python train.py --n_layer=8 --d_model=224 --n_experts=64 --experts_per_token=4 --d_expert=128 --d_shared_expert=128 --activation="tanh_gelu" --moe_layers=[0, 1, 2, 3, 4, 5, 6, 7] --router_score="softmax" --normalize_top_k=false --routed_scale=1.0 --balance_loss=0.0174 --balance_bias=false --init_std_router=0.0314 --lr_router=0.000628 --n_head=5 --n_kv_head=5 --head_dim=64 --vocab_size=4096 --norm="layernorm" --norm_place="pre" --norm_eps=1e-05 --positions="rope" --rope_base=8120.0 --rope_fraction=0.5 --qk_norm=false --attn_scale=0.125 --tie_embeddings=true --parallel_block=true --init="normal" --init_std_qkv=0.0334 --init_std_o=0.0 --init_std_up=0.0334 --init_std_down=0.0 --optimizer="soap_variant" --lr=0.00386 --beta1=0.95 --beta2=0.99 --weight_decay=0.057 --lr_head=0.00807 --grad_clip=2.0 --warmup_steps=200 --schedule="wsd" --decay_fraction=0.727 --decay_shape="linear" --final_lr_fraction=0.05 --batch_tokens=[32768, 65536, 98304] --seq_len=512 --doc_mask=true --z_loss=0.0001 --train_tokens=465600000 --steps=7221 --dataset="wikipedia_en"
Below are experts of layer 5 (counted from 0) of a mixture-of-experts language model. Rows are named router (the router's row for the expert), up (a neuron's input weights, with its number) and show model dimensions 0-223. Each number is 128 + 24 x the weight over its row's rms, rounded and kept within 0 to 255. Numbers have three digits each.
After each expert's rows: "gets" lists some tokens that make up at least twice as much of what it gets as of all text; "mostly gets" lists some tokens that are sent to it at least half of the time. This comes from a sample of Wikipedia text that the model never trained on. Tokens count by the router's weight.

# expert 26
router:138151171154126141118134159120110107108122121122105133151172119127139154138134188112140151145038172112144130109135116098116140124155111147119161109122146120150142114114187148092102174121115124108146141145151162083151096118156118139141136123067125096070112131171128130129115115129139141110113107133111142150121112139112133124143131137104133174082163155107115177147088146133175114169162123120100122154081087128104174145102157143120093104138125125090126139103099172128138151107116101085132121122090092169118153123148122140156155173136138125110118131132094123131146140119076116163128098132102140127122135102140152097104153169161122094132130160134145111105110111110129161131115
up1:093096122119126085128131135136068084109116137154140137145105121097129204119109126141098115139111116137149158154128141138116121148128120110139116132173108162124143106138090150059141127155137121108166163123132119120057118137160108134121138127166169141150091137130114124128100103103131090151157136131146131102148129132112173139147134115152087137146108134124127116148140111141141107206090130123142077149155135116173138108108111125094113105121136141097117148110092135091121126104181162145121110146121125129159135139106144169137123133137165166141120119115113145155165104130113135135180112117126164144099147118156110169144136104136107095113144135149104163135148154060100079158155
gets: " c", " s", " sp", " h", " con", " dis"
mostly gets: " f", " sc", " c", " sp", " con", " dec"

# expert 44
router:126136137106139111130154122126135097094113111122127121151119109154113082151108110144111162108152123109121096122112111139150093169115106131124171117148113117164150139134122146147179154125145145156120119111151168115142092125127146149090142146116109157126123083091145140092106164105071126119134148094133148100068118133131148112133134111100125124175106140105147122121176063099136126128120119124130120147157150164122129152119103193153156068152126129156110144147154141188128166093116134133124127133184112085180116130125136115142117146122151112144148151168078116121113123191121099125101111124100117139155113148101128152127150115100179078113112120086134127128098184136112135133126
up0:133152143159123144104115124130100074125118073104103119150100098144123141124131157109090106123124093178139131116130128161175139159128088086113137116138137134106142086140128120110118135131107116106123163153115113112120089110133106096139163141092102153064104178165096052136137116149101138127112128102146105159114110188134137103141137156171112125105145160151125137164161138159157109129087171165163120113163140104130131113107120136119136096124102166119140136165163155131158121130087107110150134115104104120185149176149112099134137143147121132128086165133075130132113112078155148125117109120125114125134099117116139137154156153117132102140146111094105129114156111140104095153141
gets: "ly", " was", " is", " also", " later", " then"
mostly gets: " was", " also", " is", " being", " to be", " then"

# expert 43
router:098151154123164110109121147078167114149099099139132122098118135124112094151133142138151111124125110154149161152140125160120137119114112136138169139118132188114107160177120093117077107139122128154115145149115071132160159117116113150175069135124135101117121103110150185109126097104102089136156146126109100069131150127115113112109135118164139088098105157096118100134126155150095144145154129111134134145121121144148112086123130152149180142160130141173109176149109108127103056100108142134147150099161152064110133078111149135136079132142149130136114111144136164122149126121161113175126092167127130130134121113141142136150091130103122167104135131138120138112157145106141123126106
up10:145122161142132091107120132140136134111115131138130118124137165172141148147065135137143101089096116147146076122175088168149107128096147111139124083139092154121099129114118144133084133142147108169097132134177125144142147114161116113108120101101118142068172176130116093152126163137092106162145101159171125129163134154126110157118118112117142095150167123099140095149085120145125158151130108120142099139115099091131124127144157118106155149130127146141098118139137135130121129154095081095136197124142099131121128113156085104133132116103114161095139137148167096118136146143120167135131134143155112152146081114104089106084113092141112164166120105125155106159124143114126155116173
gets: ")", " |", ":", ";", "\n", "\""
mostly gets: ")", " ==", " ===", ");", "′", "):"

# expert 37
router:131157148139172122144133123145135110152153150147138121144155098159162126151139152123081174097141120105157115153138147124095130166115121161089150119135159118164156098167113159169150107086112129117109132115138159125144155130127145148180086115115126072134103160161105108152098132102151145125090167145102104130133119115123089111143096143113157139106150082136119147129153100141116123134162112145122193144134089127129091113141129131100091093118117106167090101097127187139160151117120127060115127141105136157149128161125098139148135134130120107121138088186174125109151095122127136106119108058089099123088152151136130095129124131154137129154134128156117120113134114116139148116122
up0:181135157161117153127108174137109101110136128134104121159100102102184145084112152119134101142117102186104153129101127174147113115096107113124126093133124153082143103169110107130104155126104114114128124133101136131116088111142113125118143123101117106107092150142139074143114121153126168129140120116136148133137082162124148116105139144108117112112147087136114160196115145119136145129084161119081142123136154138163112171126094137159132087114143170139136150164129114147140142091123077114160124101119114162160156129181157101107159134157135127132133150182105164092086123106145139096141121161113133141119133118143096118158157138102135093081164116121135150117139090159134112120144
gets: " l", " al", " ex", " re", " d", " n"
mostly gets: " al", " ex", " en", " comp", " le", " cons"

# expert 19
router:117087132112124121115087092109150142083127134112143131156103122118105128198137131146114152133146089145141148153125095143156112076142155129153176132108090128156164150147114118156121120154108170159115130168107111135154078124079093146150154120099139143114142132110146135108126159122128182136093181141156138128111110147120116100126140129097123130095154145098093167093086167085165110132102103095123136129132100113128123107115128102135163148119152139106120105138118101157120119159098124130113137106143127110123125143125139076106128167107100151152093149100087141151132122113184173071130129122147141113130155143138161156159148153150096138138114121102112078147164119173105125114149
up6:088128105184127125143157140132071130138147165131136121141104119165152127106122130087165151137092127136135109163099114115177101140141112118153118148120104085135085090122136095108155133107120156135122192138132181154155131122110138093068113123094113120104099138141138148089132145150121173143125145140089116142145119129118177128170114156127123107108141151127139131202172141098179112130150141100136101113127136110119120143116134122090132108124154153124117207129157146167157135106113159150133130137116083125117146171152127154151132097108099105097119133144128163130124143137100114169112123106170099127122143109150125128117092146118104111124127090160090130120106154152111130100159
gets: "\n\n", "\n", "| ", "==", " The", "==="
mostly gets: "\n\n", "\n", "In ", " In ", "==E", "==S"

# expert 29
router:090115125124158162148173153154082164109121118130129105106158162129140147136126130128133135160151145121165103098132093141117147066125123130077167118141091153114108130130139123098109141114133127109130171115121151124152114141152152109111133108130112107136143164156131101107134135104145130127115096117133134143189116124134124133138112155134109137175136074120156172139122120088100135143151099131147130106111081078146150114116175117120141111181105156077114109122134089097093163177114080091119136133156124077142153126178069129153147109149096158098108080138095126117155141116122109162125093127168143128136123104133132130126146102142143154121147164183120148127122112136142171141147
up0:134129171172144199148069136131119091137128113096142163153108104089126111068128136115117106120102096136138132131155096182135107125123117145125116132104092118132145094141108115135134098141127130099153119121126136104096107118115108112126153080077122119113082144125170120162123113126114162140129137117133127171141097143139119111153167147131149117115126126142113167162154146140145113101119105077106116114135158085143130169113113133128145083110130173120159143187153128158162130118168115130161166121095093150162183142190124080114137154132122118161120161124109142108131097109118169091167119147111111122170119085144119114148151144144126116119136134139115158089116124113150116110124
gets: " t", " st", " r", " p", "2", " sc"
mostly gets: " dr", " head", " round", " elect", " line", " pass"

# expert 62
router:137159178147122095122115118119172107109120120102165144155108109129167163165126126155178114134078102143144158116161086182103096139118101134146129141126113164139122146135142144120096096095113170108146153098117057137127168179089140187127134124170146130146158123116107131109109096117110088140128125143120144160142113139095125110117126161160109097119112138135097131140098149096163132138133111140158098133126102144143100051131153155173147122146139154129111119145096094091106100135111137137103124143162129129172116118116136080122163110121114099156125116142131115131130144132129118159132137150157107119120129107159135113113103079131114161072109106105111116104153142097116108146162
up11:131137119098138110117128129137138174148114140139131153135126091128110171170111111136139093068123117146158138157133120110152115114155105105116099174155108127126144135118119154114184089097137150177163165106123132112133107132150106081129134139151127146143113129120184133145098091152111081155139142124111112116076122088118148154126130110129139119127098142074141068160111133143103170079099098096155149121128158160114123139105143140140147142133123102124148139142129092132135168121145166096159122138107140122063124078096143066159164141142102111164160122152152142134150131091143159156135108131124185162170130129131128144110115114102118087143122152139148132124128114135082132132128
gets: "\n", " |", " | ", " |  |", "0", " km"
mostly gets: " / (", "%", "% |", " % |", "|---|---|---|---|", "|---|---|---|"

# expert 7
router:123122143152156084133139070145089118139092153137120116127103125143118142139120122167116152077117098143108162148141102116092126135133124129146114106112134180125132139131148083136110124090086151104152159151158112161157145088156110141141108114170112110172095106118126175096107099169130094125156114133118121140143102123128135132150118151143101109160077173082103144163123129169093150095132136133127064140131103131117082137133123194166161171158132132114088149134150129145127075117105155127125118131154150114127143158151145078116084118095161108163109116106118154155092115141129113144143085144124156161147101145144116137142147126119128116113135123100112100147153120139145106158153
up10:114113112132096082156156130113163120143140095090117105154159156145155124132102116133142145094124087116159087144134127179134075098102124090143135126133105157135127127107093094144089114122154095114118103120158155083092140093176150084099108128146099100078149179125129105154137151159121127155148114140163185126124141176114124103135134140108149093118121130135132108089116142142112128183102117132125097136137083090132124149161149137113159160143108140151108119130153146114122110163139114124136146111137089151150077123146118135135124133094132125121130172142199105140134147149151157147144165135123123146125118118109124122125087126106120158178101139116143127102100142140136148119200
gets: " |", "\n", " | ", " |  |", ";", ") |"
mostly gets: " (born ", "er |", "\" | ", " | Votes |", "i (", "er ("

# expert 56
router:113143118149106064131083161150134126096073148135129136095121116139127119118121107126076117150125120143103141077123177126105131153123123119135110112150134103129193151119119112160140137173144123153114144102131117109112147154119075103100155117091130131144119118146122156173136168141137144154109136157092124100152124129121158132105136129103133146120156108147157122167141107093178137146135154128107103129123167125118125154133092133119103143097150108138156138159100157118090082127140129120139133145119122123105094091109135151112129191147127161126145127154118113159107086124168155107115167136108173119090110147116138135080137091119093170119110156105132154110108150141049098134079
up0:165138150163108152098141123113129120098123102115110148137084082130135105114115135134105132149136130190122130083135084133160118149112080144124115121102090123075117094149118080122121116128139116108115161096104129148124094138129131113143139133095136139088107153145141110184137111121163143140129172113118118150128128130123111084117118119132128146107144123170093135167105132151158109136111141087147165154157149089118102153121110112137121109120147159104107161205172148155162137116164083099149137108130120156146169147183133076086134108152111120142136164121099152155131121135134150088124113152111125150095099114143138139157153126102183134120172111095117127081155111146108144137128
gets: "o", "ri", "é", "ab", "a", "is"
mostly gets: "é", "è", "í", "ç", "ñ", "á"

# expert 10
router:120136108147093092118110145154148131137113112117121125092097174143103108133165116118112117094166097116089110146143128082112159114125124120116103146146160137100166111108147105172113165136144105139111111121132149117101164167128092120099118131120111089151137136115136144132165119135120105146133155146130124089108102075129128127104141134132123133148086112156129115100139078119145147166130157116124123126118175134097149152134086140118120167149136096172139157135159172095104100105187160154167125128163089096154107102100154117142163137181156156157142138142133114121121109112143132110139174086112136145134108159155128120132143096102086153179137145077121175102090138167096134136111
up0:152130159139117156136112136134109105134116127114124164120115095113168099111129096112100102165163111152093141121151120142141138129086108107105081146096115131101144101137102123157124125141150116102111134113103158143092128125147103127138117126076145109125107161194119126161131144155107141138122178102125102134099097151164134112119101139152130117096156086119088150185149115132113107108079121114113135114147168101174111124106117139103148103134150135100145135203145128166181142150152081085164128100152108131139128141166136064117125116175145128153136134156065134147140105107135164116109125148126144146107092124150131139159107126097164138105135104135123147108135089149124088126155
gets: "a", "i", "o", "ia", "us", "is"
mostly gets: "ić", "za", "á", "ini", "ara", "ola"

# expert 11
router:074165130133116076109115161110111106129160124148113121149149098106106117132094113108133161117136123157137140164134141128150139114123095099121132154144131137093089069108121180099138134098119200167111110099119101137143084103155151149128121137159140118119166132109142175127117164117162087115126141100151138109114130139122112080104158084103104130131093108134131120127123106099156137161128095135131162127121140118142105145111096168149106136174131139088150116117162161150137150134134123163126134137106162099151109113122133113136099149135123150124147162158110116134118150098106094124116165126102134162173172157084174135090137145087155151116165138097145139129118140112116128142203
up0:151111172183126187096122126149141077115129135132085124177129114127137125092124130101116116115122131177125110114111142148150109140117083109141123140119123146109150113146122113127131129135145118122126134159127130158103105124131111143143143109083099115111108174163116140137109148175129153153099141081143135141087093143110108130134141172107092113094158126125112136190162171143133074123097137109149169119135163089109095134087091149143121083135135141105129135149174144165141143130113107124171184118138073144140141162155136086129149122162095131110115138153064110110145144116132145109119143158103133124095132123141095156177154133102127123130150147124118117101126104143137095079143
gets: " were", " was", "2", " are", " is", "0"
mostly gets: " him", " has been", " them", " has", " were", " used"

# expert 0
router:100117101146100128088100146097155155134103119095136128113119149092102111103078139138140116145142135144078136161124147086114144171123179140153094110107148136144134133132105125116153103164143128134131126077130144072093117113127118133121122116107120143112155127176115123163107129183140073181153143129116120124163149111137168131070147158079128130098144131163120105125164112143161144100157129205140118122134155121117144097150120094115139129066131101130147157172117137146127115166117088132121120140091137188118115122123122142112146130137146156112168139093100138129132140159140151063143164117104099135098146161124107123110157120129118144127111165152133124120103139120127111132165
up9:200086108123123130141126122109142128107105118173120129111105104106137139076175073114172121119147114131126112129113117142122143138095117139146126123172169134110118114142144123125095180093116114113126139135129129136131093121137138151130124094122149127126112187119077110134165094152128122137083156161099104111126118116171092115136146136174138121126111086139163137137159138107105089140080152128143164115082114116141097131105138145097146130123134161142167115112168155086113118135160145131108112122116119175143161151118104138162115131185189166066136190106143161116115119144135073155127150118108152121134125139130125105111108146098109129143163133114104147127134157156130108126149
gets: "h", "le", "a", "re", "y", "em"
mostly gets: "ü", "ö", "arl", "enn", "adel", "ó"